From a checkpoint of a small mixture-of-experts model trained on Wikipedia.
Training: 371M tokens, 5595 steps.
Below are experts of layer 4 (counted from 0) of a mixture-of-experts language model. Rows are named router (the router's row for the expert), gate (a neuron's input weights, with its number), up (a neuron's input weights, with its number), down (a neuron's output weights, with its number) and show model dimensions 0-191. Each number is 128 + 32 x the weight over its row's rms, rounded and kept within 0 to 255. Numbers have three digits each.
Before each expert's rows: a language model's description of what the expert responds to; "comes before" lists some tokens at least twice as common just after its tokens as in all text. This comes from a sample of Wikipedia text that the model never trained on. Tokens count by the router's weight.

# expert 1
What it handles: Capitals, years, codes
comes before: " |", ")", ".", ",", "–", ";"
router:121144147112125107125156115119130077112124136056205140137182141120116128154199107128086155138133161087077116142137189142173092166140165127101117093086167186104077105179151164147086146146173150154135121103123149127091121177131146210141129132123158166149127104130127130083122131170122134183165138109146185129074122180160149190086114105124120111138114158124147142123107165094087094133164087133063133085132134109101118162085160122161103201116080147095180168123085176080122202174135093132083043141144155150071128167101175074124101143119148069070131136129117150112143162175128129129
gate0:102059124181150109187147151094174139115107122196160135103175095087108121117146036058149150071116144153117111163103133126135141164157095086098147168154162120119135084150129137155208139147124148101102112075188101145144113111091163095185148134122150204152109146115172077105164142094112133063126115125134137156200104146190118111057113179160119161093105137078137123113133072174122116112116103170137165104144121143070154135115129173113093170141115130190164090105058116135088147145102131101154053111090147137133162138133141094091051106144150131100094134112143123157129143126164164135
up0:162185145113049166082103096116077151127123163166135163157055083107139152172101162196120107149199119135119134086128136159050101117090163133150114121107159143074123194150102105151116168104120090129128168146153109160074079114120093135131143144099112107082113144115128122148100051102114112130129132126062135106160157132181122080133230082119141142143142125126123149118179201074072114074130125103163136118122112160169133127144178111173133144114164105136090153153153137129112127102194053199099178125174118123113142141158142129163179106109104113152122128105098156129131129074143069121
down0:212139131142104064131120169118133128087175090115127147064164128135154111072138137112108107115130112143175115164133137130141187140116135087131116127147133176145086099094161073119196083141116116136125152104170090083159149079123150140121099131123126032147173098129139110150131132112119164147174032055136127146111132228125155123140148174090111093068144104145115131181133108184150113155081119180075141113124089144091069169126096093116143121119147125140166119104065120120105108146114144120123169125156096158146123170100094059109096169134149085151142175185116175171164098169181154122
gate1:180132165123069139193125133119109192125128184129171131139106072116135096178098186080107127147123145098151147150124148089117127124108120115054094033118089164144148082157108089113114119117132122148145145087063154114142125126065118159113144132108135198139098071083153162182082150084109152156148136131129151111138118122154129174104226105100111115124145125163087131197112084129142091179118123118098111076123155154163205139144134118100125123131135087176146092189135153190071135149169104109039140083095123136110141185076158116137112142173137163134086163150092127111133131140148121101
up1:086082099137135115055131113143136115097163063099119162149107160109188152094179059167116110187155191176145150104189127116130148107165128148174131176141102118067086092125133120121141077103100154124104146158140134221121123144134130116166110169177083078114136145172181090095130119156149110137094113115117093109121134091142112064173079146121128079095130096075113155114111122111071097140176138082178158170156073114120106083155132126110127086106155154120155101124046148077185107147090182146163161128114154109163111154157131179157136190085098132145141106123149106173128099146124161174
down1:127139133156116114147148111138190177158127128150128094121151110055077126163159104117048144201089174098126121127123151161145118119117120090181118182135165118120135135107115085087113152127093158119100173151096057160147183109136158155063107112122162081199085123126098133129131164149167147149118077158173121116192126112129052120056172165159182076126134146104137086148145076124140140107126127051091104094166116159147120080101146123162146099179136136132120154138102174147132142117174138123111167066103105100131123125134130166106138083144170108122115211079135155115026129158116087146
gate2:155094164095181142191098114176134152134142181139156066113129082095090141090112154110131088131075088156129162084124146145055146070133187049149108146165078124165170106115112157104105151144143111120167110126214116172079159157155091156126159107141124114124118122129134160104158105093112100154113174099125085114185172132140129194139101125158158152116051092115146171121119129097127138076132101103158147110147148142134144129105148154145109166128122113201139089149091075127098128126128097127114115167210120145053179103084120116157100143096148168144117082110106115225148152132084073104
up2:148163135105102042081129169071175133129150205142125149116141159132102124135075122083155176092116101084093146145121111138177199134142153163107172134152112098109158109141204126119126084140128156165061184127170140116148209129138167119121120175134153132109118132138142144144127137150146106098131063102132139111083074078028088108149090115137102107165135157106079146157120166140134184146136142142129089132147119141151132117148086093158070022145153085172110090121124195125139156143092092174147144111135137095140170180116112086113137084083137101128194121103124120089103093121123160159
down2:155144083131119164109088156157165094189111097068126119152173109207135091126072103071106157100127097102129154085101070152178131169118123138121132158173113123071135166113120136112138088147147093156172080159095113156127173080103213114163100169142088135088105144122117121070095120149140107130104094208121064139160190173060204169148102185156082130124199092132121121162139152122152126152140198108122106094109155133101101150123130123129124058162161119112115154137160113163096155143126117136124047114131083126106129126169148136141127160124076164136096102088166119123123113121084177153
gate3:114096125136118125107176101082084113127162177129123104135141135125108067110093079128109141145074159101086115136097180165128093117170114081130098131080091107144093134158129151103138159102100166120095209104100127158166110102137147160168166192101072080143161121164121156123106120183140129094149166138112098134141149150135086140095098184155164108165161136185106204165079141057106117174155136163133119086209144117178099132121133172082119140094094096117146118147161136126113174150132169143090094137150122061127188119093071168163069089108163114130147166135113065120092193129119186086
up3:127130160095171137112089127131224089115138125130115110152052091091081147119148149134167204081093115187117101087211080112207118136149113098145189116180161117155124108072081138149143056077096148113100089096140102134108175108141169114098065062124170108144115131134089166114136167106154124142115122139165174106122146097132066182179129114074073110142105114170107119159118122131138168119114148114166168108159078133115143218143129107138124102170187142136117177157107065110134094141132080111148118131172084115132145140122162090089131161112143139161139122105108174131133109170146138124
down3:083091120104158137145105043195104151095114166137099101159114068193150116120128108135124126103129151144154116127141205132165140150150155113183099165172134131061103160190067146101157195109105098075112140115113161139181145133181138154142123091087127128131147103146119096179146167117116130112090144190130119187125134103104169117155115122151105149070163090137151105121126146095101203099095102170126145076116135148139127119186086071094156096125158105133086129123126105216081126160103120065090132126168129141175124135096070080164122125096110090111097182158109139126139141073086197148
gate4:114128155171062111164104128086119094145202068122201145099175120173059138178146136105104100070088113124129125121106067135087082164093142124199106147121154158139183101136131212109074177166116105154150095160107112092136146133122189116154113145102144073110152123176103134148155139118142148124113100201125157074160173125128050153136110100176065114093149153101110092122134146131139133099107159163079089121202088184112145147104138124138127132126123127145146109107162108070167146145094148101153091159097155066120112118140112169091080127171078098152145139141143144170105129106191146117
up4:098101143139080102130088123063129125122124067119161159122195132166112144158159158138074082121100120131122155173131125156113126157118122077142118126130114144153169110144201163113100190128118116138164093169137125120119129101127151117156095082084106097092170126185113164145141167110135127080151097128096130071125166099197077161134080118187111127123167175176123142106118141140103169090114158152068106087209096192117103144086115126169124172147110181114176096118156157032159130151143120091105088164054140091098139156158135120088073114153068081167141121159122145165083119133194132120
down4:149077186126176089104099130190115184157102060119143119136121125132120125095154167091094098117172116147139119099137097158122121121092080143150074169160121138095117169118121140127093161096083124121120114151120098122160081090144122168103088160155113098138190174105147128119115138129183157144112140120153160200156105152135143099160134065165174163085084100068124143111115154091149149090146144123100113123089143128087142192100099116162131121102110108090161044122106162089134124176171086056103112144158165109107148175117143109077177093190140098117138127098229140146101198118186109193

# expert 3
What it handles: Numbers and copular verbs
comes before: " |", ".", "–", "%", " a", " years"
router:194094169107114103140117097134136120107104126186096133128081120078119076144108140121155126112093128114151137136116106111116141156125077160100147113154082124126150093088150112115129096154125109150107141113200139082125129177066138136178136093085172156128109119141154170132150171098157179094085137129125126153095071084054099095182202141203081124137163112123102161133151143168077094109167116176136103165077106142111162110112080164144134122159114060113103107141134168168146128123100080125102114143101045125148113174137177099156171079149145124092055186078121073169063144126134180074
gate0:055111133112099178111098140081142162143160109113120079111118148087148150154110098175108101094199122077163106124146154134120158148189185176152138129149102200131124127135147089175155092103135149166076083092155129093113170122129151108141103182135152116111082078121105117133126113082162136152114073119121099128136128150123118123175133121148162176128145189097148083074132045173159130173093142166092117136098140135116088118087107199113124094130123085094120116160145146122160130132117159093095092125199066161124041146129088138135076149110192102152187091096135135163157175129181086185
up0:072135154064095085166184149139089126132118145117103106164082108177116114087165106095149100134148102154147116130126114097183160141126160102152150075134090097147167087095136127114071149091145093112141092140130140155124099165099175116112123166105131145148152179162205082209174061146103124211108145184096089092163187137135103150142103102155136078112116123124124136118120138114179112132100131078127176166150176083105177138154131127119127185119145111130105149166122086181164133117212079120151116157159087138123127147119150095053072067182129085161118114125127128141137115101141057080
down0:133140081143147129121122114074172158176159198105138147155090073096120135162099108062098099122215119141181096107118163163123119125122158106109153072062106100066139132127147101125089137130109139115135137177142150131140128135116184120154125117130106156141142124131108123110142100143163101115132143164099130145062056125174159160161122140148145078080140124113124142145082125081050130135090121091162084124141182165148198155160167124108097151102185187049124112150098073105101101095137143178153187096218113102158141186155130101127095089107137077176141110161124172117106150168123148072
gate1:134151122147096146144155157155134197126030130105147096097164123094125084173071135155130150174125135157109094110138152130173121085127141143088153092113198079106124130128099090084143181085122110134128203089145096129096092110184176139169129132136144176125084115155123112117174131099135142150101121101135100136095106120048143135151173118114115174068124095115155160171108116199086156163211102063068113155166144119079170195146140120120033050145160130159119120134140160112171152139098113123110097138150119159138169087193134071094120149117110152112161131106108125114125143151114096136
up1:136091097119152151095177087155137176136119114170119114121146123092100120113079171122110151125166128121097087155205149161057105102143129124107048136124148132131146150140096080088155115093134154103160172153174145100109121130204178112168085124113166103154131106107148162113137105098134123123169071110156112073115042143121090127106147095115109152122154151097064180095113155163107086118136168109092134123125151108119087128164133140086125090159171082107131095156064112100088110063147194134238125145158125090164151158185172107188104143127158158172189139125154126117111143193106097125
down1:144130112104125145131123116129144126110124115163101130099157136147114142116131162170076127142139037067114114089146111162099141077108181156173081137135132139137122104177177143104139114142109117135087148111152120078125117099087172151130141138112097120150083111173102119174124101159136081181100094130127092157195178078162163143120122113134157111105047100152147180198079103071076090150115089142188109148119137152169168085099115148124144148152169065103161127117144167164190111118122109110130120078203094133129092138106071124187125123140135128178065135068098225113187171110126170145
gate2:135060135202090189126118134142154118095151145118113131150112041124159118147153132101110121127178102092129089093116165092120112160116093166128114091081182136090172123103147072154138133139089132184142113043122128073126107163117055153175165087068141144071110150135106123085109142157154151084075117113152173075109121130161116149147099078126120115150097135153080099115121139164086128120147158102105129125222123149174152190103179195080144165160124205149127120158140113146152126133201149157175127092140160087144168095122108137129101091132141106083127144170095182127105152135083139134
up2:140056172165099166112125125133141140133168173104066178140133095231154113144089137117126071118179123099105059146128204107138154120083160142129125090159104126135205127142156109116117121183138151130122099106121162118115122131095164139180160112103122129097107153139120104101087165137112148121058087063169163092128140060143175120159099163110143102152087047154117145163166076184063055109103129071139091136124131096149117173095134165120148141140121184113093170127163109147100117132110136143205132116104068107161089113192120146144108131146114127114122101146120167139109147085169145165
down2:105138171052129132154116099112131174124130174111132114125142146181118109096105168117160104150129082120169149090188140158129126089111124148088083093142178072135121135088090115088092104151099143073064137104161124171148073118111058123077191131110122103198124096133094160163152223119127137117052114124091117099115131158097175106145123111190147165103082137126161105146129119091095170126123148131162140183134152200156123136133143227120176142150065166149179100177157116063107111117120177107098137184063100128127106132109159168174146114114127112110110121108121129143098113167097136157
gate3:108112162097130224176124099157157180126147077112164089118111064121158150175099145124130177108126067142139075154134087069134170135099098129109069124089162167113157147118127141111105208136125199094142099118134142183110096092137126099140155160140114139124138127140081164113145102146101161128097161061103161119153141154118106122099122149143164105056118054153085121183164148089126131087138164110142153114160075125140127156124171161123111165143029155067198158129131151123143176162121132087153106067109177096086113164140134119091168138106138116085087167125172098129094167113101160124
up3:124071114153066189163143172113090164123205071160101131145142097151126193154123122058107184098146100196117107159131141125119110109122084125136094122103165101115145106089137070198107118113116130098109092121160141105099153127129091113127217134165152102150181123156144062107126133100117177140121156154095142095075153141120131101183130077069144129067086065203102186125136180133139119151100160144115159114147093124170112185115152147133084125137056110160106121173169159107127213106109144150126160076126101129130104151098144155122101120118114099069147167149156092121106172129123123155
down3:116113045145062132144120157189169177103188106187111117169117099099210141135168140098119141145140102109131152130169140104112133078120166090141097114164146143094100182130098125174125163153140134103141131122174140124120123089075123180132140102104157121145148129112148179071097166084193088131062138039116118108087130125143151057097162144168212103090106141118138161141087098153108114124155154157114129133153097096124150177114147078159062106186118157098169152127123103104155155144149158114170165198112151145096091111146135135073114095143072127077150085118125115090096174128148106083
gate4:106075110093083188180112107102112146168078150136170149144097076093134129117168071072161112137162125125190172134116126136123131125160086153151115067164172115094166160115161109095149121150174082140132158107104141099142188084074037080135100162119135052166114143099153150116119124098122152101141190137153152088148153100141133182146162109104111172089139157140082145143138206117139078086123131107116111095089147112098136141165136142109101153130105094146120195131091153109145191128177169133120099160134154071116167141102133108124160092100094128094147158117196133120069213086166106113
up4:121159159177139130101085178092127168131089152133177150115049147160120148156186143172099179113174149152118122111120124146135146166108125129071150070082144123126106145166124123127162160112137193140106137090101062121121157144116077126144081146180151071184061151113175133107090140167188120120119140118200160138159110185145058087161128124038149126079153074129119116095081103097090066133145106184086109142086092108111100120171118149108102148158072105138147093126182132123207110163122155143125118098168150092144188138134112087114127105143087091153143088138129124114120138159165098127
down4:140120120153129120107096090104151165164111104182127155076142164099172123184064083183078133135118178137073155125176133146130118115176131046144144097164137161179093125185170169195115192119162128127127111128131130160137126106140162076101191043117150143135133052111152117124125168078171101093152160101146143120182109129154156198097093116104162128124144138173094100105107136094131143134170122119080101180136149136105070126134132104174124154111102135127096192163153126085150133134112103079067137079108167097075148137133169095129075069130129116166117119056136108147067113145107129139

# expert 2
What it handles: Word-initial prefixes, line breaks
comes before: "|", "-", "ing", "ed", "ort", "it"
router:147074155173095132078129159073091139121158079113107173126102109117115128142049086119141154119167090144152147144096161118121157118155135141157141178112127171102080100164139137109121176136116047169061140111122158105190131083170096115148164095119140112086137168139145094160128168124144131142160101175066142104153139149137105125150146139143172118149174103074115111144160147104118110134096196103122125169132062138070124137132109094141113165090138170165055112101156073114109148112084104177157150135137078190142124096111125131090069145124097098099170093134164220150169084198097143192
gate0:154156143115095117109120140116082153146139150107086092146104125173123153147116091134159071156195116165110101158107169100138105093062137109096088099112126144109096210198105143176115159122103138065160170152152116188125096124107093133169123155119158135146124171102092093108135093064111096110162097107155082110121196182083160097092142110102140118134139064099104136118157152131168075204122106153141116072119131206074096147161124103141094127094159089114149109201126136128173144090110112102098157121128148140194139094145120112091118136144141132135093196130169104129199102144185115207
up0:073163167120160133173133164084140116180162122121113095136152186116155109137164158148138151085128097177164130097123121156121127116110104126120109161128214107102171129093099069143160084161167177101142109148120122126115160065124068089159093164152167136206099165189103146126081145131145123134144136099150155156072155131096111129094131092155153116126114179168203154130156124151140128081139128084086105083166125043048125114115139180133107121114129115119121163157072100173155139081099113118067135151125087079145110148094062126194105116138081135134154115114098138192167158114098059103
down0:114104096152165091070181174187125162132143176157113122048129203171123087082152165146112084094125131139091124164108119148100113093125101101083096184131128117152188102102155118116134151129096144192149185097211124144091130106135096145153128139127172118120106114148178152135167118119128113132103106140187115123171110112148142145168101189143101107106101129077142107130046169158155140158142149111140224131191059155062094133112073154140134058106127161105120122118130179110077112150100090156085163109127140131094122116163106118153090137149119137104155108064128064157123169085100127134
gate1:138097070145110138139105157112147078119132081105109078132114153105133147078133124137115102116116162153066103110087169083159056164096134085195131156105146156096131119115166083146134138240154106091149138182136148136098191128163092136135142122076125152115167143112114115111083096112142101119124164141149145134158160169170090091174147145112131139119116152132117157111160201115124176134100118125147125121144124157167165111175071124117115203177141142126121071091093098165153124138065127096107152130148124198101195207152088109103081151173106081096084136125163091161123084149116130038
up1:128118157184108156119100130098093109132106163092175113130086072146132110187079128186182166153139093105079136156154088128104149177135111119131101086107099110102130184115164136146152077088163133141128140052141141145178116159107166121109111147157098091159098143145116203152079079102127128143088092166156146137100146071164129135161112109100217105118125098094150139093100097143117118136165138145062192063096131170151121121142163146112078122153158121093130178177077186112100131153173107135064106123166182111183083116086128103145137144065126061143183152148082143098151128133169134157
down1:138149173089117098140141146133182119110131126149141149097044120095095145183153064063146147162145106110157133076142129137093133143157109088141154147136160116067125126164128086122154079072195188127149121131127095165140171173156131092133061113113115076155082164116161171148077140089131137074117091154175056146142118068121153123126092113129061149189101143139136152152115222159110163188147184159101105117150101144095155099175143165147092084087133134125133146095090089098110170092136090187096176107133141137129121156147120147108118105109116061155158140111122141199076123160114141134
gate2:137181067151106120090155149106058131144150168149148140154110145095121140131125160122113107186121089131168101126114154144071185109096099135111108165121078142136117124151218044122093112183139101080126125177164150113113105107101098150078109148130127135115149123145143150103094101123179140138081149163170092085086141164111110159100160208193139099119077194091157149104118131098098107151141098127131117109136132127145093121195097124149108124135091108083162137069066095171191179125168131139189146053118167123177131095188123148167182051145108116103172099101149132121102110132109149136
up2:113105057200121119149107106088163132082121170178148061157109151119149158138134115112191117106195119116104146197136173126132146141161058121128114140124175157180083172101158150173164116150091102122135084129119121110111110101198115118136141109113110130142141142145167116146087165112106139189117152076093171138108140129113141157148134163092168065141154088117135147091129160161136169118137113108154132083167157112212148102171158129169085129114104111125123123132104103139106129091125117078105194117115031097136129075131054119057097109163152132150119078089175142180098084053136112160
down2:087065103150140168144147127078054120071097105115100105123129121148163154110128152144134165111148139130102145172077112092134076112146116155125088106141202138069156125121136163150144080120115108123114132128152079083185107050176077161124155105143182114161106093183153159163124148118148153183185068109098181194103089154125135163106134136181175174151115091138127102117133094147185109123096122080097096148090124122092168114136098124134126132132106096136142133126121124157187134142191106104117240119116082086164135141120121097074137116066125152184161146123144176082145082144098168151
gate3:039078121138128132084149128101141145101113105130110158135142115088166134163115114124100093155089107075164074150154122178123152157105125126086113157153160125135071065128176102099180164139144141137079145202186166064166096096139123150097173110148140137097166137171115191096121166088132129154072109124154152107129123200094156087098149117122131140113110139097145112118147122135126104137118186069151141114106117070075161153090194120080104115171116152163146102110132144172169117177109090060152118119166071133195119103198158114136095145124071148149160149127045141152139085176128154145
up3:127155115098149150120214163118142094145117091173069155103109148107089176131153110094136091143131108090114131157079096119143092156117148162145045090114129129143160129132123129075113054109119141044125105155108108170105162169206147166146093178096105145161103161133204119105129151148119101104207142171120143068143080080118084154171133116164134143135118132133187199143141135091083077183139137122144110135103135188156159163161152090139118136123133109098172143093048135143111096150089093104119117163111116143105126124151103149180181066139109171146101124140076106183144107105111149076
down3:093118080095119170206179183115142137156105123104105133120151194091111080137090142140165103141128164143157082113204151123085139136136161110182112095080172073145132155144107115128102139129114108030127123095113060130148109141118091061157116134159178137175120087086149137137114191096126063089097102147071104191158143105111053125123138101149123174130130120094161162108098122081119099195138139102105179115122099157129116065159150185160179092132125126125150152123131111132158146123088110118143141136079186118177104164158089156120109118186171110080131124189123135135136178123136165090
gate4:048107144143132130128140097113108138142110132096169145142117146156177113085097148101136085112125105131149141138120146150152215115181110132158119136079172158191155174159053160138149190183068127166070144102095157099166159125156114103124096077123128151161120087097119108171132100132153106137125140155076117129155192138074078107155171149103189112174117219119132073142176109060072130120103166081118075180127113113112087143110110088082111143123144117161121152066125123136134159168141132139081124139145076118090118094054091143120103141134144140100137110160139121166149207172103104149
up4:136145105103163113064146135114201150108184129114135160121154141111107173173107128115149119116172154123119124121079140100070118151141083031097113111118120157130127100098115059126049129153129084138106075145121130132155140109142154105126178201142162135124093142156129135116106108109116137163145127088109170098167149118130128155167118152089190158164099079052159174143167053139095131147152126116137082138140159158121118143212185103126164138115126132119115157083101097150131113082172133146157146137151165084089162090093086168142164099061119062116098212146109110062180154161152156105
down4:172132149138124103135182137189083176090112186175130099080116132132136104136125084130113145098117143142158133096131110132111130074128084157116155097140164152158156148099098141184105117069167175149127064061126148130113203076071124134143112143106124134134175023178099084135176122166149108113143214141125123165105155113152158082130155119076088152142173141072179175137112141108081103119132155161128160082154121074091136131110118141125119125098119162104116157101067170094179093149087095123104063109176108110069071149165125099155182133143126165108117110134135118150124112163182153178

# expert 0
What it handles: Punctuation and clause boundaries
comes before: "=", "\n", "\n\n", "  ", " The", " In"
router:124117161168112096159143206104128137168202144182147137088121121140073086143148101152113137124127136172145122132164186130137168126116161125113137137167127107166126130062100124142115096086085116149130074113140092145092111182168120102112153151151147136143170103102142137124144082191173130123178077110157087135100120131142166150170057114157150111146155099155121106140071070040098130123093097151150130072216133115112155119133174126117233174150130176109119072133072104092090104114192173085132137087118121135136147133148098170115129120150151161161134087137136104149202122139107203150
gate0:123122142126116116131085146109097096177130152147110129130122082118099118167132143098133129106062102098131115112140115113083178141186063154116148201161176174158161124115109080174133125148085131102123119111193169148118155150191135115129107137100159193075140156166110141055202161131106183123126121197156145137119096102098123090148146132141188089150109123124076147153175096107146149091099131105174076125129132113122143125134195130082106177171063159133087143153100117091104138115118110124082070088129063085101142113057150190156119192098124101159139115113161096194144063126132149164
up0:077074139124114126094081166129139119124180098124136153102159115141126126115149133135083085100142178112144140158118102095093148093117192139102085154000077108105106130201133148107148167117187165086161132170094077125078140066114120177105137138119101072115174132144108114162141117157142130124106104153106124111097136140116189144137092081191151106103150132128070119135133158098127115120122166153164141177168115114119127072176143077154076126135125126112135158083128151149154126138131112146104130156137160216103147159159069147082158077173198136126143077178114135167107185190117098120
down0:098185155187133138175142113111105122148164123139099091117103090101134118104117150157174163179172084115132055091144192132074144118097089129111099166129008136115124163125120100120142144144102111168135113128086145126148187179143075098115149174146134140142152199151191116133160109088164112108147143142114129150155106135126106099149157131139099080156126111142098082154098115094067159118155186179104140159156144146121143114145114151139174126097176156052043112099112093158170146112113083055147109116168169159173182133160081105056104141087073093156142098118094129152110125127145135115
gate1:098135180140107122078138140121088156128097147148094112095053108190170165163095126132125162118158143107092156173147134159203163098125118127159099106101143120158079138166144156081099164104050155100148141124175131109145087150137122152190204140140121114121101105158176111150133130093093134118129143067107076157157131116140128092171122173087158108037157155099111164112121098145148115120139160146085130142150129101099139147179062080166115141149143134106145151047108085121140158037131112138100137047134148143167146074132152156078149181154123159139122130082179125125082159189105093099
up1:113138131151128099133167138118135103131125090101096132138122143117133125129097081092130139102125136126119129158130123110144138151119091056094136138099083126092200101126060171132144119176170120074152093138088135144171155132146153185130063131101107056137128140084097180016164102114082104184100124137189204084049126149145091111103156169192087160150105093131135113077148097200117143073120128134096147126148181143152088196112199181148115122136190160116111098156115113171144089124177172125095105119144142131144146147155143117156154140169170139139106107132123150108129104091097194091
down1:106138089051205160083139122153111174138174099102145090095100202130118166116079105094134126133134184111174179136127092109108141186131095161104114163061154121128193159127145126146120169085121120123169125099123125117139141115182117088131159079125157051159134082105090139051105102065180155138114137095109105164110126127076142124070116167186067122165138067121119163120107098180110182069169146078126159171111180132109156122121178155113081136152106103128135147100127122158164096171182134111156147117075113087078117154116171170098118129138142146137148109155172092151116129171109124143
gate2:174167176136190167087118144142144092137155099137130086125091106152144115063074090156154134195137162147077150122090074148152107093093084134143120089098149145084140197136131125081121150074087144137145148183205071121229100205141135127139153156133127154137126171053137150113181149121136164187129082107167090085095124127123162093129105112168148120077071124096122138101098067096142168132090133139120121128148179078100128146121107137115125152108138115088138115167146071188154105138118150155119114133123172092137158160142093106088125087077148138169129126096157149170116171065100130132
up2:136091110139138112179142119132056123155137054133099110144075140182117099119129099158137111125122162139153215175190126179126201121098118098167137165150164185145120183152061086110102139145115128114110114083125128084157135188095137159131169128127135162111130179111103120117092120158160133176168134127158081135125160153133189046138136085152141129101123134124120126157088056116151155114115072071126096050121153113101118115149073120124141103177071128057115169172167128092151145128123134077119142131065139141126123111092116100139130142084195141124164138162129189182104065096156101111
down2:168143148138128031152129152108120070139150148146111149145101133129096099075138122096041098140134123132196144158151094142100140100141108177122132169163162162171064157145130141191155153153093151182133090068169172106173080143128118156177126121121090164110086138086158121176105125164158115140122104087127114111083156104158137107116122160126138146149084131163098140184175137077139156104057108167130062142122124037130155151164111127119169121135134124187142092132128098123088129185177186121169090141068058158147140114106114080105136118067141124080139136077086133101161096120131154154
gate3:118085169125114202150099154146102129170116138189144155124139118178110126176071134073134079089145172139156097223150200145068105089155095089115076194075130094102088127098111127186120141126113101111142115177165104180176083146134087167209112128136106110135156086110083146129106145122108127158137174156129164123084153118113145131171193150147147095134161169166099105053107100119139135136133138107157168119077119112130116137124143075112133150134081135067092128128121129111172079080172123149102146069154090097106130103179155125149153055077160124175158135123098138107144110140095132134
up3:149029141150096083185113117196155121167109147100152107041093116117132160173140114082127123113172144182150139164124112101077111163126150153102151170155127096115119080094183063091174149082108140114192084124128097141100186167110106104141147109146163184125086102084162132087167198125109162135169110158086088157118206116177172128134149147110107119162132137140127083095119140123155153109165130097118131133073113119123103130141130100124059073103091117114185135145098067129130113167136111122130175110147089106119185105093161060082138092125127115164183148125129162147122153146136138184
down3:167163179120115113141056166097129127118121159140100097134145172160064141105101131134178119105140109156105094079098138065124101110183101066123108089174163138123095094126166166073138097104121088086137082139104166119140108177127151153143107070164172116174120100162199150068117141155203116089154142112121107107110126193066164132158125114142053083175127125116108131114127051160136134171167137164160124136110114146159109138121122122109155083156145192160191128145136119146130162140112104128154073115105149100130177098037179076109151129153148169165118081096170103163140155125123143083
gate4:134134164108097125141138106099151148187067114102140112137178122109149139077132123144171118117076224166122119096113137091126106160115112169170144107128190076122088137145161116116096183133096111181077119141165132148166151094117142156123172166131112106167112183120169222152168120135122150120099136071111098102175162148139126103083040104153157117182127120144146117155083074172156151186091103056111093122161116130097110120129126082134107153091120120120129149109112048068161138108149098129114150096157079126160159169098191164170100086147075118112132137133107142056148137119154074162
up4:127140135117120125154108135142126113120140105037124111145098173090146150095149113151191096097225148156129180121117126103124174136096152107228125160163182172134140110132088156150166159074125149135123106162117145097051095176128122140114049115100146145155163159110049112103155130109125165165117148076159150073118205128092140176119073093092067137100098214100153107105141146134156162058119090114164143159158143131100073138111128107097128161119129114172085154099161126142147125114125144126153138124074116108067136128169140089068159121116095079127111121166145107139149111155149114174
down4:051127157116085098218200136169168126112158137112103121112090145145156171131106133132084094093159126127126152089144088089154118143161165096090143122072112134139162137057122100197139131150132156147079155121108108113144150146198099086152103146131160122119079111096170145159132157181127133080118128065101076087096117094107083096114125154136172150152162112138122191147130100078123150127174119061100163117110138103113171112077178153098128135123116138088121131144179093168063100181091135138101161082119146163149171111113109144107182139132147058142156157216126086143143136139083186154